Below are experts of layer 2 (counted from 0) of a mixture-of-experts language model. Rows are named router (the router's row for the expert), up (a neuron's input weights, with its number) and show model dimensions 0-223. Each number is 128 + 24 x the weight over its row's rms, rounded and kept within 0 to 255. Numbers have three digits each.
Before each expert's rows: "mostly gets" lists some tokens that are sent to it at least half of the time; "comes after" lists some tokens at least twice as common just before its tokens as in all text. This comes from a sample of Wikipedia text that the model never trained on. Tokens count by the router's weight.

# expert 27
mostly gets: " States", " US", " United", " Australia", " Canada", " British"
comes after: " United", " the", ".S", " U", " States", ","
router:088154140181132149106100146104139083120101084111126110119165139117117129124081142136092157138131150077129132116119082119136087142088109100147149141157170127163129125117106119128130054148108158115134111148134138112148129123123123074161133140116134129115123126120127106132058139150128106122131156148143133142111156150121099111099104138120133126136141120142130110121131128123106115120116091134107117163141129137133168079145104109155141161130155096151168098132089157117107088130101130138131162116096147136088150111143100126149119160173090158168116128108151070122126125113125067163121115149103127139156129129093124105101137108145167110188098133100136076143138125157129111153192
up0:106147150126110140144148133105140118143092142164131152099208146136125098115123109095142125118114161144112137044101064142103075120115118127103146126183092133165142114129142147118065137123124133119148113154103130102160141132134141143160129102105178132143156115110112156104161162117117126135145124106126162114111160141157123168118160148077152137126132141120115175135120125107132164133163090087129059117154111130127144101123130125146135143111135124168127112134139138135082097145149111142156132076116122129114126121116157133098116104152094117127122117154184138118118124100134123148161116112094148132100125133099065138149100088113144119138111111138079108094114123116138099110098
up1:087146136139149145128136148075148126125117115140149128168140143144096110151099149120163110168154142094132140085133116095158152124077134128130152141142121151123163167140112084139119107131155128118122108151091119106138094118122152072152103135155146136124116153165147108137113186145093096095112149104100149117151132140115173089112173138161134136150146113108099123105152148128089179113145102132123105165115133138110145112120108124117092144148121146142112146162147145131116157123122130112084180123143148094113169086168113096090153071138103139140117087138140132128154155133092144139097105139151131109136159156140161141169130117150161112159113122099151094179144154166135098163139
up2:074146124097105127134124132162098197127094191095159151131115130143110105105167125158133127152122157091117131123140120104127180109167134114102120109116116141135134153158137141137127147102077101165128121117133129135167125134140083138114155132138130144096136121178110104115145195115146128106132138131164140134138122171100141158143147153129133098100150121080109135143147138130159087113079134116113163141122092109155118123139150141094132128099110145133114109158111153133099086157143133120124162120107154098100111132126087083135115143132194102151143155164148109149140131147144139135104139166091141141121145121174097104122076109100161140151150176109115166159111116118101102121145
up3:140167151110123146163165098154122101110119144147131128129081138071122123140115120119084127138130096106174152135133106148146095080099187122123125154116136077138095157114114126109129131175133136103157116138099158121144141122140164129142110141123160165168135113115154124109146124171129115119161122115091116109160157126119142115102133121093127144134148168118140139132090160109175158107118095115129170132116144142093161140118124103134118124105109121170142132123117143114157131131121138104142134117112154130056092166154115162143122134127150141146165080170158105095155166137142133105164110160136135136133133137157164129107099083082165126174089108156141118129117058119160133139151
up4:104149104121110157100122106105150130172096098134187106151094108119153151131123113132092146120127138123165134114083098156169141111100090124133112125124119077119158128092110157135124107133147164112086148115074116154120159118147152092114156177129120142124114126133129122143148128139083137124119136110126167109105112091136124086163137108117122122099155137129142103150109106112114159141156084097082104138137103113118126143203149118119146146108130133115096126130135172114110076120128115127140104186147137125123065159150128104156121152139157129108095184089137119072129162147093101107123132141080162142146112170139108116116124138127162149143136097134129145151126150151134145174134
up5:156145122153140110132136121059131145078097133150125116159126166141093130121113112154138172124091088132096156087124099134109075137149111142134118146114119170145121115115103127130110144078159136079121143152180151160118116113107114113130125106116102095117149158158134132189121154133114136128137127133147133155103137122170165164119153144123107137117111115141141126114147142152154121149132084114104100145179143112124150117130142126108130148119096088138133139093155116123144104188149151117135118112114123133167150125123152093108103174154109080141095106096159105161136079118158185098113167114179123123110143122139182129160129096153112127146105125100138093150154131125091104103153
up6:120122146150094103151105117099109083100112074157128137126100129108120113119153117110125134136178137120115102120151078148126099110115125142143086101102114103077114116139139134147168088146171107119150087131122112148131167137186086103096109112111128151164143093110109080150118109116117115154113123135121159162121138119170111112116093090105072138093128180142110141178133121095088161091114149144081139137109140149111095108118127139102094122136149130141138132135116148115155143117127140124091120146160115145166157115111128179145118122123112146135121112151130115177150127136144085125085129138136169121137138106118143152092078085139135116143140116148139107157152112141159145152193
up7:136122106195115151130125119135111094135125110131150116126137126115134110105109159135131141108119137105156162096111098135120145092087153108088119118164139136134095123084118141146135126166109133127170125142143134126165076100145137095169115154113136188118115142168126144130107126124120117162125132150114159159108133112130119154122103115167164144131047132119136111120124146103145123146132126109107142133140127149067141111169131078123136102089121142094182147097157146122147095147129141121133156092097158138105107093126107132157125157135083133188128089123137116082195096134128145145115134131127150100169159099121143172108150083144142119179129143096149128141104108142112126137174
up8:139145092109107091105132136118123115126109107131121131144133165165116131130122131133128128120172146097124110121094120101113109174135139105112060131182112132081091094119113112158112103148151126121147181151145116119141150109119127091118156132147157127144150116092160095152139156162142123127109099134127094135159114151142065119182111166141117110093151150128138155142129115151130129186112083138117127158208134080146129171135105103119123124118136088117143119153131097150100043107131147142185139141146119116119152128074099107100143093110102131111104109080114101125154112123146128089111130135138146118107103127122135112109149125100179121140114141132147146142122134113133144135163
up9:131131143184116094159091137093161147126136157116110108169107145124144132133113115164083131114128168108096118126125089137141124167097124143122145102164133105145098116082108086090128172142154100110143128111115147131085154105107138141126141117105134121132130189107153112091076103133110167157162144131115094145147207161107120072151136133109104134155156147130120098121130091117126136111092135132168126151142138160138159110118099132095085143135142099165131186142124143118098115147112139169153167139094110132121164140174128137155076146133184130129115128159115122127130103142124149135136112129123098124162138163143135127114129107164158143123111151086142104149152141105117129153153
up10:093121105168074101157139115135136095081104117137100150136125138156119112100144109090120115136158136132082150152101121144145101223134107127125136091149153131109101158134110130138138150091137112126181152145165133148160133131091120106104126125127111119130147117122085114140103165127127150144131165131105128105121138129085094145097123120098127135097161142108132129141091060122150120118075117186121147116152095127128155128163094126127114160155116126137125172157115158163105124163114117177147115159095158151125166131093156133112084133121132105186106122122104106099155143136156117131131166112126135083149120155119155121135140173148102138139126136114129136103100130122136081099146
up11:118110144092151121151108139124129169108132169126120163115138178134095132098150111154122066106130136125137148138141154140161140158125114129094084131137117142156140133157127129124129112117131151152149135138152131150153119104195102097167056136102150103075162086114134144143121144168127117121142175111092130138136165173169127146138156120107078120139122130142102176111130172177126122199130148131118130097142143134122149132094155142136132148125105129139107110129149149116127134121134092107086127153128138106102114100116089120128155174104116158123143121130132085133093120095148166152094149122123136123069132114093137121146134110086132133166147143108122158110133115129202138131141
up12:118146130155106129106095135100125140136117076120102161097172119139121103156139135102143134102118149100115098080124155123130138105115122140173161181091122111129138123139128128125127113151083110113121153085105124123143106155144149117185151130142128121125167085152153156164136117125089164188148134136133129128184115137146113135182110121118123137127110126154150124128101129150093111108130091096122107093120127159081137143120143169144171120123135143167117103065104112113097132149132097121165107137111112123105129112117128134135136128137098142172085092105092121155137088126102127204154127157113140174087168062136131110101127131137145119152160125129109136145153160115111106134144
up13:149113114121142153147124110124143147134128156134141102158148149108109105142119104103135137126110143192136137139132112125084068147108107136122105108123123146163116123141088136159103154160112121163104122131137091112154110110118139117082125116125095102116128152114138142144081128167110169117165102168149116142148121170061118122127133160179117164122117116123162109140152153120141114118102090073169122167203139137138116112147148116128115188136102133108151110180128103102157115191118141121141102152121138089099144122117170121146094148142128117121125125145103141114144144116158079101161137099124154144133151158110136110110102147126126125101124191079100089148138107105130130105122
up14:133083120111075141107147115136087129128086169097098153167093098100123121139106146148125153111120152107110117144161137143147116124100077156163118115107167152091127159123103141046136129159111110152149124147118129140133126099130135136155083172086121085118115176161152129143132118135133151115084113111139162163171120161105088172117146146140133156156128145130141096114128152133115110118121089125110139091131138148146151129126142124149116133120153164141097107124152092104147129122153137118109149152125160127130146142147166108169173106121123119156112126172126096127139106107096176135141141140182096139167148077100128103102120107172154118123122126130107093143126102096099163124111
up15:113091138115122147134126140169186133125132100147120097141121164123139123142080143134135171124144122106108134118143100131124101096133120111140147097135123073098094149106067137135110075145145136112152142144150104163117134157152145143167131107128097166154126131123114120130146101111173109128144100153110134108113157133137131098148114112117149149128111125123174111166072106169110109155117087133059119156106138119084142094139151119132118125178104068080146159142143153114133065133145132106160111133168119114139109110118124102135162154141137118181171095112113057111139094148077098121134145148123121157131130120127139124097166136141122157143132140135142145139144105144159121109139
up16:117122139182152135104139164091148071158123102167129115143113153116129112114130160138089144107132106119132142128122140104091105148129072124130100156191117141124131100158094126141104121129132099179132139116173124144145165108120171136083136141146147109140116101137123073093140120116147106121122108107152108139073129119120149127104119116099172139150052115096089133139117123116083102163129135109156090153116096141123146183113133098126116148141098127121146071146147112101151124104096120144143121128138104145152129151114100132091133149125099101129120128188095113160079139148153084097140111127148164101141106119147105082153109122144118135078149139116140124152124129120152131108115
up17:128109123159129130158134144145124100134096033157166130107129127129132124134049090163117159121092111087117136136141139173133092143103132124154155115127121127084156133130126169151122131145087122106118124126151112093147146119129098106133143095139113117114117123138105134137099101138161121158127154160126144122149121134100111092154167100116087100169115136132106116120124142147139112128136102082122129137129141167157138120129097145171101139139113155074125122129105098092173129177162136130134096108110099110105142099109141105115122172146127131112144159130073141153100120090139073194107135150139118156141147169126113101102100126165090141131152110133126134108153139161116162113159
up18:161150133103139139160188164114087110120105131174158127131112098130148134180100192105103111107127112106158145109132131141125117166152132098113082130128161114136167139105100174122118120182165098105126139132108107134133135120129101128120132103145152148135142137147137088133119118141127117160127122112168128112145109138120146116163143095115153125132100132142130122118106133162133100139121125107146110161141099159103083097158169103129158150129127150154121141175144110104183132120151151163164126104123100087170150096120114099124126109076118139128127105139123135080134120141129122132169141153142144145132086106152096117127122068137165139166133156156131063155106111135142206119116
up19:141097125138139101108133154138161112143129121118089180094114080099132127126094111164138135119150087118116170194141106145142093137157111148118163146087138108168143119134141129125126110086143128125142141117102112140126114161106098106104143112145164121138175117126145099102110097154126195095106141116112114156149096115153133118094092155132125137151101129152166161115104142116097116134144147097125121134149107135127127084171106165101142105174126129151174127129134114158147121101125131161131147120134131160119167115111098134124135130140125127137122171194108086110133129140114070105156134149122122191089111103101128112124149122112145130084136101189126146118147081133170138147096
up20:138127141120089130119090154112163112153103136149166130122112147138147134123132148139135157084114161088124123117128115104135116099111117122204124099104133126135103158108143131184113128180146137145158118137159097133122125113164153130186095138128120146113115135143148139130131068079135145156163114139145146161101160110131137102119138106125109153126106122121156099120136102153147121089113143131122146123131101163119166115124131139132119146115132108143152151126133160137159144131118098081089170124158121088167087128149099156145129140121113190127157073113102128153175100132137111125116106145136122110141109084111073130134147122199125151094069121123121107135128152160079118149176
up21:120138118129140063147113137142128107148124124142079087114137089170127126129148161132083134146123146174143158146114120139137104148127130098149110111135153171119178124130122104096183104096142115107138143139148141120138151131110161109115101083144160126112133124099118114109098112110143112158106155116106131085114152162116182168077093142161111117172088111144134111104140119122121122092096149161174084155179147145154147129155074097116146141145148167120106145093114150137166136095117155158121115077126123140148171135119142143141137109131141117115130120114151124118131103125143091080154095134106135153123139135128110104136114131141116118147155084140111111090138134119177059098132
up22:108121115144143128111142125116131134128085114157165060137136144135126126133112147136131123131155146134114134139142092110154110122114103154101168135130176174168100177134119090121123089124085204102148091121122109152150153128099123120120146117113101103133112181166105082085127115152104123115146160129163116146130090143130135133122097095134092150150115150135172131144128077142117121124135127143135117185126144110134105124139120141127159132159165134141134129130125153105105141146125125076139149076144127118148178160140091148101108146126126121154065139101140094167100080108133105169072077143132151076139143140088133100098133113136133130139134119149133100125160161139126119136120
up23:118139149082124099102123125086143141131152143111121130113121137116136113162113137123163150112130080083109157107116126139119112180090112112131179111153133126153145097074115140119122152145150131134099164152123134144150092151076100111094153128157118136138151138115142107155116189092140106157117139110182142172086149141109151146170119110125148114145111137138145131078111130103164146142123109129088152184107130121087151127122121154165141124154107119118108139169142149166138126113155124164124139126129075146097136098111063139099154140138124166082142175114134087162128125107136116133128140130090152123130122159129149139142138150140145093137109110140150173099090113169081121105138
up24:142137102155131125154134110133087097081174088118133152107062130144161121154119107159110112133095113138125113157178093119176156122151184124138100091121140098106117126137099120133130117132084158119128144144125161102131165092124075098141124123129132133138131111143090114089142106129131137084094157138135111119141124147130119131099139125112115139147193132151135115134162113121153105117182113137120173137109155117131149166099125087120097119132124078123126127086111098102112138125115150112152135132156143164124118098129099152183146124115141138130149107106144121139101077110130098136176145135128140104131094180104123118123102119149119097092160119159128113074142092179127138126178
up25:119151108114098137151093185076121047117162129128117154133120117152120141088141090157141126134166109127122099093171118132095140187115113161110147118149141073113127122116131132115145087164132138141148122128136108125159117123116148112141116131115174108112128119141160109138123144123066089118101191157172114140132134130122138138104146153102147138102140144139070124113145104130134114141111109171116100109148142105130134123102149152153116140150098130120136134129108151139104108081123120142110122148095117118169137115133144140119134109126141111126093141097108062104151119124112163099133118129115152125058127146152140090108140109151161119147137149168128174175128123155127119149202
up26:120140151125109107168127148116079139075143097124140172156130114153119112143153143149131138152097106102138145139159108133120139133134138173086089126155151143130111139151128093131119076161097130093131120154157111112128110123138148093162101127089135163157094079099132117116100124107144171121124120092074133156136116126150084093135108095134110148154155132168138129121100162108089144149128136091147140117136126133117153164104121151133131096130135117122156087121129152102098130155138122147142106162148100094150100124132113132152128114107123155099139091079087118137085116101099117118156142195159152115107110088091095131117110125158164104095168131143174143132139120135143133197135
up27:196134148153132098156113117132152117126112114133119136145116088150145184135131143123087104151151122085175151076150101127122128138137165086124133127119139102144135173107122175130109132144166120088169148160120147106125125144160134120163147104134159152104096105110107122112130142127096157129155086140121136164121144094101132106154108105090160126169173127099084122153120116120103122155105091142080134118136126095134148110133130112104129145167131113144136111116121144081168120143137153160158086112120122133112130130170119126138153123124107190116138139127123110150130183109133140141140128150143106126069137119142090101098119092102162100102135141142148109101142126150099077192143
up28:091114127130136123133131132178116124128118079131143090123196139108152153120125128143125133135132140135136087089113110132127147094142133146129132198152130168161139111107143203148127158135143137107160127116164084106110115139132145119102104147125150103103103167167165143102101135107119130129088139103125146142176144125135146118133147181100143125149168066120123130083099147160118098093159094094118153146132156154131144106138100122158187139089115113133131134084159167150113132128130132114154141103120114114110094142111160133096140085112087152145133136151134107109085128128078126145126137117119144128128107148142078160100156104117107118125114111164088108154120141115158119156156
up29:142121146127133104152156114135115147116142091147108148133122142149106112147145148136135137105129063068100165124123131132090121140122162117094119128128152130180143136130116131143123117119103117086126116148100143147155168148098170114108144119096121145129103091087110147100114156174163076173075142147101147142140136100129121090181139134099144144166158137131107134108126103139183103134116100143136149165114151099123136125133116114115114149144089156157099101138131098108121135124091109154154134096110129118085181114153087132126089105166124142085136122139126113124081132173159193143137192144121131133106124136141169093157115162139161143114130122097149113126114154119165133142135
up30:127081106081104103146139126120127121132117115103116125146127080098118126114082125121129148087088128106144072099094118097121130153068152137135120159137206126089136082143142107104129171120162125139112098127177140124116124162102136127118123111109072111124132113145107145146179153115158124143137130135145101096124166134094134156152128147117155091107111113119114147067132150120129114103139102143175158134154107133114136140137141137135126117141104138153066150110138134121110112135175132102130142094158155168109150116152110136104147154132138116148162096154094159138165063119094120127135169140147112132128094100152116153179125141129130109106141124165160118106148130108134158131167
up31:121181149123102123056097112101163151138076125090097135129108156113134141128141162118135118098095097101131140131147124157104080114111145109137135109158137084147138094129137146125134170170099122109122117141157102101159119136134134100143133078088065130117156142113164098124122155105146111140094125109106137159143136129111116117154130093111130126144087143108130152137092151119114100143120084082122196152173136140106170128139106155165126103118135119167107129115133116133117106144171137184151150106136062110094127100123103146134114130156132129125140128151106140141147145090142098145143134159131102122171117122095147179099122147149162134172114109106114115143109153123119143161133
up32:164137121111138134144107151096084093082130096124120159142108146171120116128125120149101147149108165132124093135142116114085145117090154125112140158155157121157108138149085142155115136140105159160101097125110135109124135115133110142128110106131110149094122154154147134125114167124101139158067127200140112131102123127125095160082118119116134111169141107175161081140160117125120134098141144121117136140133143083124133111109124114101152156154143079161105152089113093067073140097176149089158123101123109152126128145143094118182123126119113131149104144139129089110137171126132100119108113092122159084105140122134102133163108094102145141151120133119141091151133129153104092145171
up33:085141117177114108178138122103131134148092106142145112124144126117091118083151128138136155149132169075128157155136074185122126191173122140123122093144128117123135128093113109128078118142115100109167113103102105176091152157147136136135138153108120138109103136119104151104129114124110155124175154131065124122133117143095180135136139140153121099145165098127131152135107104130143133134059093159100126143137167111168134123138096120088138144146169152141112131128121145103116092119110125103159124153099094129118141133077163114102133142145155146139103162129130139167110110130111144087125142148173126104120107132113118142128123125163121116159115141087090068092133118123123143149109
up34:141105109138124126077084131134208122147063157089116128163095132108113079144101115105122086137161103121124140139103103087127147127185124116083135192156127111108117165122148148131124112113133154122131126109133115159119132118167116103172148062132148127108113133144148119162125126142145116118077136128110152122131125113117108127169141098146143188144144122130105119139134086156134156143126096123107130140106108133134147134152101131122140125153154129150165086149127171154086110150102119134148149106121120127150158132159098143127130133132116060150118130143108119137160133121120128137108144106144157115151102122123099128129155118081158113132088094189122161150104138123137136153194
up35:092132123107102137126097121137120120143123116117149162081153119126117107144096169167146147175119121132118117146181111121196110152133111095147100120127116098133155116152177071126103129160147126118149105109157124158108133102102137092138130129147091113102157124099136154119175139137100093153090101140132138154126112152114128099151124113153140094116092136163140120092147112132182124175117091148104127116128124126127137098171166110169163111105130145116093132084176123091083101116165067113127146129149149124087154124119149130119149141119168127135145117119106124094103116114160116147073143184122131115125115118162102131138118136141160129132086086142143102147134150134166137160123
up36:113144137136113173114149123185148092148152135101105093144121105152121103130116114115121113128164149114162175098126097113129122145134123146134147177065105111181144120148124115098164129099131166131144106147108115126120154120136128141102119160135108116125099176167085127139146171106125107154128166137100150159174132137146086089120110169171113130137150128143125102139150134123120101161116127159161103128116127110111150085092082130188140145107159085126160147111094121120116191111109151115143170121124153160101115135098130138113121100129105068155104163139113163127137117159139134160101135137129144140134136176110090134105100155155143140123148188124119118119113111151109138109116
up37:071130125110074137111147132144162078107154114114146141126151150117138129132118167129070085109162138139148197103078130084130123185132132116152139080137120119120143127107166138122098112098139103159140120109133117108146115097068116137118142090154100159155172137148148167125093129106121156161134132118096176117119142121118102138118104112149140109109137127156151123100090115098116116141125148136107079148143129100094128114113057113123098173125144116149159165140149110148131162142106105125133111093127186147121151131078146170123088116120128100126146128111103138121111143133133104117137136097135142133156128168144111119142113123170109162176139115118118111161151095140120132134146
up38:132121086130082104137118146082180113101155170141171111162122173113133113121097088127118159137117149118143133109103107116152120137109133164119124119084118130095096112095116122122124102136128160117112138152100133123133134110141118121136161154123104099102169095129130124148115106101121132134151152143145094159119148136104133150103105142146091127123132134118114118125147102108091121123104068183090057151115101154147132114143156123129103160120164103081133138133136089197086119134124128112131107115072126155117130160131174137136112150163101167120101101100082117123141125137139133168127123119092129095150129114127146162108132114171152135118096146130129120087172171094154118100180
up39:151113092141172103135167161121147153151147142110142162112096162160098159131154131143134111182136137099143127134126169143091138138124124130129117146113140147134205181095099094117115150135110141119169180169156116105125177139142136102096113109129110147134116126104113146124125131141157096136129109082147190140107131112127121118168105161125112113159094080097116118184100124188133142144133130141112136152135113101122134104091113169143155170119171146100108142135113123135137116116125137121139151086121165117152084126110102147094141123146150156095098167107094111150141150137124164119139153120103141096129105100174137114132156113135113106119108136104068113109134097114130108124122
up40:162152179165111148150109111088097126142151076100110140153162105146119127103140115080111137112145123143174093131122087136144150101152131135102125137133104120129157082120151127134118119116136122073129118104150136128172147152124121139178143129146147110140178091180107137101134119138159129112128145152116148140128108141108127137100146138142109103148134169147074112115110065150134161073122122109145102103114131104141127137153131103098122120111110107098121123126132161133140096149130123145153115124118131152125187109051132138143113139147103128130150127180135102143126159114162144134095155082125154126119187128134155087164090157125134114095150076089107095150147128113156148137138
up41:135104090092122124094095162113169101117116078124145150158117169111147130152168126103078147126157110089114140106151126141133089119125122141173139126096151124130110105096145140100159152115152149151149113113115143149130129114105120114141087127143136111093106133131135107144138097143114131120128141115135198158116145119122175135153095120160105149103162116132117086110127151101113141110097156128143109146088144138110168174109131168155112137140198184148145150138099158111114117116145134128078140124106116122136141126121108127124158108127142138130099124123120085163160112179090086159103144103101094105133090096134157100121118121161157168144122125111148139134169198142118156142155
up42:132160142153120128131137132131129143144086113128191111161149156117093093170127153125133159165118096132117162125131091114159137119133146162126182155144133161145121094135114146106169136139106172129124109173150133122193139095132112147129136122114135109144122139089107057132120168165129078154125152109140080142177188118126093120113111118144116182158117143098124131090149145115106112117158119143154121157084117119152096134121135156108108128149168110130104112122117127108120138169140126111162102103128126160157174155161087136125118116150104130106131133153116127137124125092151096191084123107154091083129133161131137142142114117140158138122140116130131149120149098145120080147118
up43:117153134195137117114129129113130137145100066113155095124104113118137139146121120159149150136114134118151125106117080144102111102073140138108136092151151134134134121154112095133092145190110132101131159097162153135123098112161136130156104156077124147112135139109130080099163135127135125140137130125175141157160104146112132116087094143120107087128109120116135135144104104115104074105152125135112105173130122129089138159137129132124122127147173125162144110126096168123114051096126195133161160127113122123094128135148139134128107191122160163158162109154153108161155110106135102170077129134146157141134101117100125097094132103144121123127121119112118179132090118133135121137121
up44:130111111162170126119138097135069117148086141119155126135100068128158148149133116139125161133077150139128116140125149157091147137104077167171119155104117138136084137156103131182079072127108136125156083140144143106170113119136090134115116131140151121085118121173129106096139148128121057135125129161138144101153118126150114119144101100134115175126084151103172137138154134157103108149117108089163116142152094109130149137169147122111135134147145128131103150122167133067101133141141111119135132123133149109139134158119105075115098142144104120151171117139117154125105099136124121156134133105159074128127106137108096163106140108126127118115121118140158097103120145156124152079149
up45:085160134108120142165117148132135097159111121137110106142153115074127113143140119122128163182135129156135116109102132176081091095105129124133111105161126191165112142149124124127120123088112128121117140168118141128119153142102093119147122135134172107118116076125160179143094150161129114088113148151119152131109126141146138156121110105082125111095116164100138122189132119125117160144120135096200109142178168092142103122169117085180108126117128144144116142139086157130143105142122186109132129153139169137130111087102107127121125101105098127163140126165136108137148129081129121131133090124104117153097125159112101095152112121129118107124104099118099127127129126168124174144116
up46:104152109167120128150105113146157099101128115112124117131125165143154144091086154171106099167094143139158131161108124185150132104070066136111166091136100143146095153108148130108126141150100158110132087127133146139171128131129142106117107121142141151115098138130135156090123136110106076078139080102132142164154117105099142140116126141137097145126154095134158116133113140103154129104120107152102077116180140138150127071119123128132116140071141122089117138089133164123101123160151107139105135133085136161126107101142147135121083134085110128115136127134110127126121134118161134153159122082105079098102108167111162127095116154156170130139133092120137169132105138127158114118116
up47:084117092156138145145136120093151114111147139077126129148126108141099104139094165126116108137134094144106155122160122172095168121093123124119120161146162149114169090125166136125155162112117176137117141156158169100089123114110082107129125149139138094090148129154103104136113139133166127088153093136148112117149132119118137113169110162138101125092118129142102128135114143168126115149147107122151121191128169109127149093145115166157106148128107151136147149108124103137087088148159159155147133103071147121135127102118148147133146126137133133117099155115081119126130137201119099140078128146114159110133149162130139118151131128116182134160078127129105146112119107070120131133174
up48:112135143144118121118109127123168147125183122121149128130136172146142123091126127132090125141178119152177104144127079100116100165115111077100133178094138121150123124172171123127107100132126149082131120091176098112148114087110122096107129143124114125151158146157164118129098144103125080135061131142121129120160125117108085146122119153116159131162127107143117162129150120127120128110125131133089122156165120137168174104118114083155184120111141110124185123101116172159098134146107080113115132123130169149141182124139081143130123113132133098117146133101162119126101127132120111126116115149169126134113141141127073147126146136124128119162130112167112123155088101163126106176147
up49:101168112137116111138137160144169099145144178161150152148133079135115114161150113098144147136130148139090137103129113125160114061086112141137075154139141117126124151139126122178099093107156149130144152097110152113108121133110116116129159163150119096121132133129119125130119072111144136107139132123157064136096172084171139176159113101109120168146138123104099139114120085152165090177152109118097155133119156127117111150117126140132130128145147085139137114149154183103130160141134128152103115150159128133112109099158138093139100142128129136165141118130116086125146138158141153127120104074107160101116118137120080119129130130133085134134072095105131115096126160155104142098102
up50:161150121124108110170093154107083106114121134094114095134111164146121132114112137182106180177148143114101139116091146096144120147137103124139110114149139129111111137109070104087068118120111109089145116150108127115172159130160104125116126131112140145117141121116131138127118136129116133138158111160111128108115142125148129129108104142104125128144153107148111091153103157097122131118130118118148120164163163156141112108115132106126135145134113127147098130099123092174092064141120104119109160189122088153099139113082113104105107126103122104142085107120150094134154106115202155130141137139111108100143146123140198128066093130137125167146093119118157120157116150106142172123162
up51:100161139150143143113156085090152122123113105094119139144122126090112109113135142116098117115140178089124109139140096113197127140135106098099111146122132131154126130106094126138139129115113080111157080133163145141124100144129130128138109120137133146096095097162134103152049164148143158118131121168112116127136112102206122115124095088123087112120138151133093151116133123109105154106126116134128155120094092165112137114124129100087130157148128113152136127118138127123127120129109196173128165130153134173091121130111113102114124141137091125141150118107132083148130104133132122134151118092099148137157121103130108108157147131122207113150143123112082163142089112142135162183162
up52:132133137124116154146149145114154143103164106118094112121158134097132057096113156116100096121141103137132159132148097110121166139130089169158147138102133093112154133100127069086101191105162119102135100125132123122105136138125105117090170155127120087078151129113156061112139141135136129129132124138116111109166121114127112141143112149151127123083141098159168147093134136092097142149087183160117128138112146123122145086104116107083094104169109143123128134105075142144101144124151099134168126139093132150105114127127121151137107101148100148149111136144109129129148140118131146118119127145128097131106145133142152102116128089123143167158083114138144122171160069118143125144068
up53:112147149145106154119105114110110118185113133149143133127151090133138110141135173147132135174144138129133109078091082125175146140147131106154146182120137148126134148119088137097117169127049141116167141143116089140123136116144127119132094131126136106100163134138128151108149111100157097135117135116134138147145175115166165135092129121110110120109099138117120089154109142187117126109148154112110108143158109150147105088145119109132158123123122093156117128108110128178156122134130123133149106097145120140110116139105100126124142114123107115109107094125122084159094103148123130140125098111105131110123091140124085102136114128110121166171163090165122064165057168086141088138161
up54:108119174132130162131083113097148113129130143137136149135131132114138111141116137169116186101120109141176133124137127118135138114149122120116121135083108153142144087124138167196123110130174127114120118143121151115136162168119112077107143151136137149126116118103180108137066121136078120086161139146146101153135155143123097113101139171134091148086153119098135096103162132156085146116106154133089112173136139123120154143172077131136096113158180086109113128169134112181158110133093148125141089125146134140093140099123119075134111137185089156111138107131154112148135142156129143172146105114131138155089129119132100125079123128124126148122107119133129130166126127123155156129119
up55:092105138139122125106077105098147147140116093124106126136108126141144145139121134171156158136145122141090199135122097138096150137104097154095098159119099164132127109124139131124148158139123103098112134105152142098165137104139148144094109161087148144153110085141133131135136091138101117086152153123114163121105125138115106140112101080161141146121107150126153120121117197101135145117168110132150117170144130101150187123115124119102123118155141135160144132148199153142113128089113140118125098074155092165158113130102074085117164145161100128122118138140126133094153142144163117133114124172131141142136171104094112146129129119171118133123112143109129095174128148098175141158135
up56:127143169153147128141086149127137091182074135124107124121179130172154109154142130144146126122182162122132104144080086128113111161103113098127131143143140124135149100135129124189100149132113119093103117123139116122117134126137104121196135078110109166093113145146114137152107111148157148139114125125162122138167160160120127110171084120117161166147114138144144076130131131113115105073146141083151117130161132141140167116173084122136127146116128113152153151128128162132138110154101101119115137149135113103101142121110104126137094130098101164115161096135135100119165124120158156135129125113126180136168128116116084073127151136168133111135128130100111116096165111146100122185149
up57:127132096165083153125108152133110139090098164111130168171141143147153137160124148149120128133133142161107145099130081127127105159167122135099126101103114081139151140145139088075129121119120159119109112082124127138110092093108160090126130156179178137121144122126125088146098178128142152124134122153134107112095135122163144142101059146135117131128126085156154108125123094125128143115168087157124087143141133105117169098133093095122132101143132121149147079089141189175107104085080135159141151150137122116121114121077098130122120087157164120150122121149108100150131101123112113119138115135118130090107163116158157139122126147116132114129127152155141110122138125121155090088112
up58:152139118140111162140110110114137105094089120076122133110084139117109166125139101130080095125134159146169099105173124114131149156120089137096127168105138107156125096170103123124166137120119134150075132109140124136117134132138148113131125142180125141145077119135127072113120130125149132123120134119141120165160155141140146105119115127149098136140128165120142115156096163112110104108122142114136083096127117123165183110061153145098099154114122142146139100162124169102111107118152114126138107135127138139166084147110112134123132104142072119134109142102112139152154140142074119149106122150114108072109143131117160162106122085141178104117130151126116133119160114045142090144153
up59:162157103136141125113122134135149100155151137122104078130129129142101138125164110131116113143106157144111116098099105140133155159126168181101102099122152141126134174107129128104112096141125129092183130119136129155116132129131113110157147149104163120137115119118130151176101083132142133130159136143111128099134121145101111176113152115075130147187127082093091154116116115113133096140149099190125091137097108132087122134093146123134153159131122120130119126107125216143118089107170119109131123135149130140108135115132134113141099156115145129111122088125129145126084153121160115102135101154121117117118137084107093123123105096113141160118104137160115177073116154146052140142174
up60:158131131153147119102099137143165140145119122125179126162169123087116099096106155126109157140137152120115110175116078163133133108161114077143098111153152095165112150147135122123133095120113134149144126094144150096111109152109117149086147123145128098105137118138111144118102107113069126084104162121095163134129129132144096118129147102127151121094128138145121102160126113113105129157115144161159138129132133155132145092143164096116149170146108069092148070109112130110101126135145129148157147174097167142118143128145098137147098091147107116167094125103184093132136167153114132148130113135145109163116114147116142126089084176082128163129107149137075132120111138131129137130179
up61:148151096146152123082103122166153108117141141129154130147111121137128122121104123114150124102107117133105121149131118121110125120116120129100143095106151103121124071135145116124110126152124121156166121134138093131108146106120134039104116131110123116109141128131119147141162150097098123084104120116096117087127141103152111114114089148098124160145125115116107161150118127111154116136122069100106118156130134155165139109114130126130155130127119098086105108132120093120092090158152168161117156185069148125113127138103131173155097125153120111178168166140113164143128153101141096083162123134130144092124163133103164137158105142166092151088107131068123119127120180112168149075144
up62:110132142170124127101091123103108071120127119126133133135118183137153172141144100151107139142121130108097131156122119124101116115126114087124147153099114129108152151121131132092107100144097159145125095142084099135145135115134154155133119174136098118160127156136150130117160132145165124087084107159145112139118126092147165119139125151084114106132125111107113098145081152086101121110109085137099074152126141109168158140079137148096150110128110142125153128125116145140094116121116065103113089143171120117115111141134105100112133133153131163146128127170140135101091145111103095113056135108129074084107129155100159093169085135154112172092105130137146129137125112113126170129145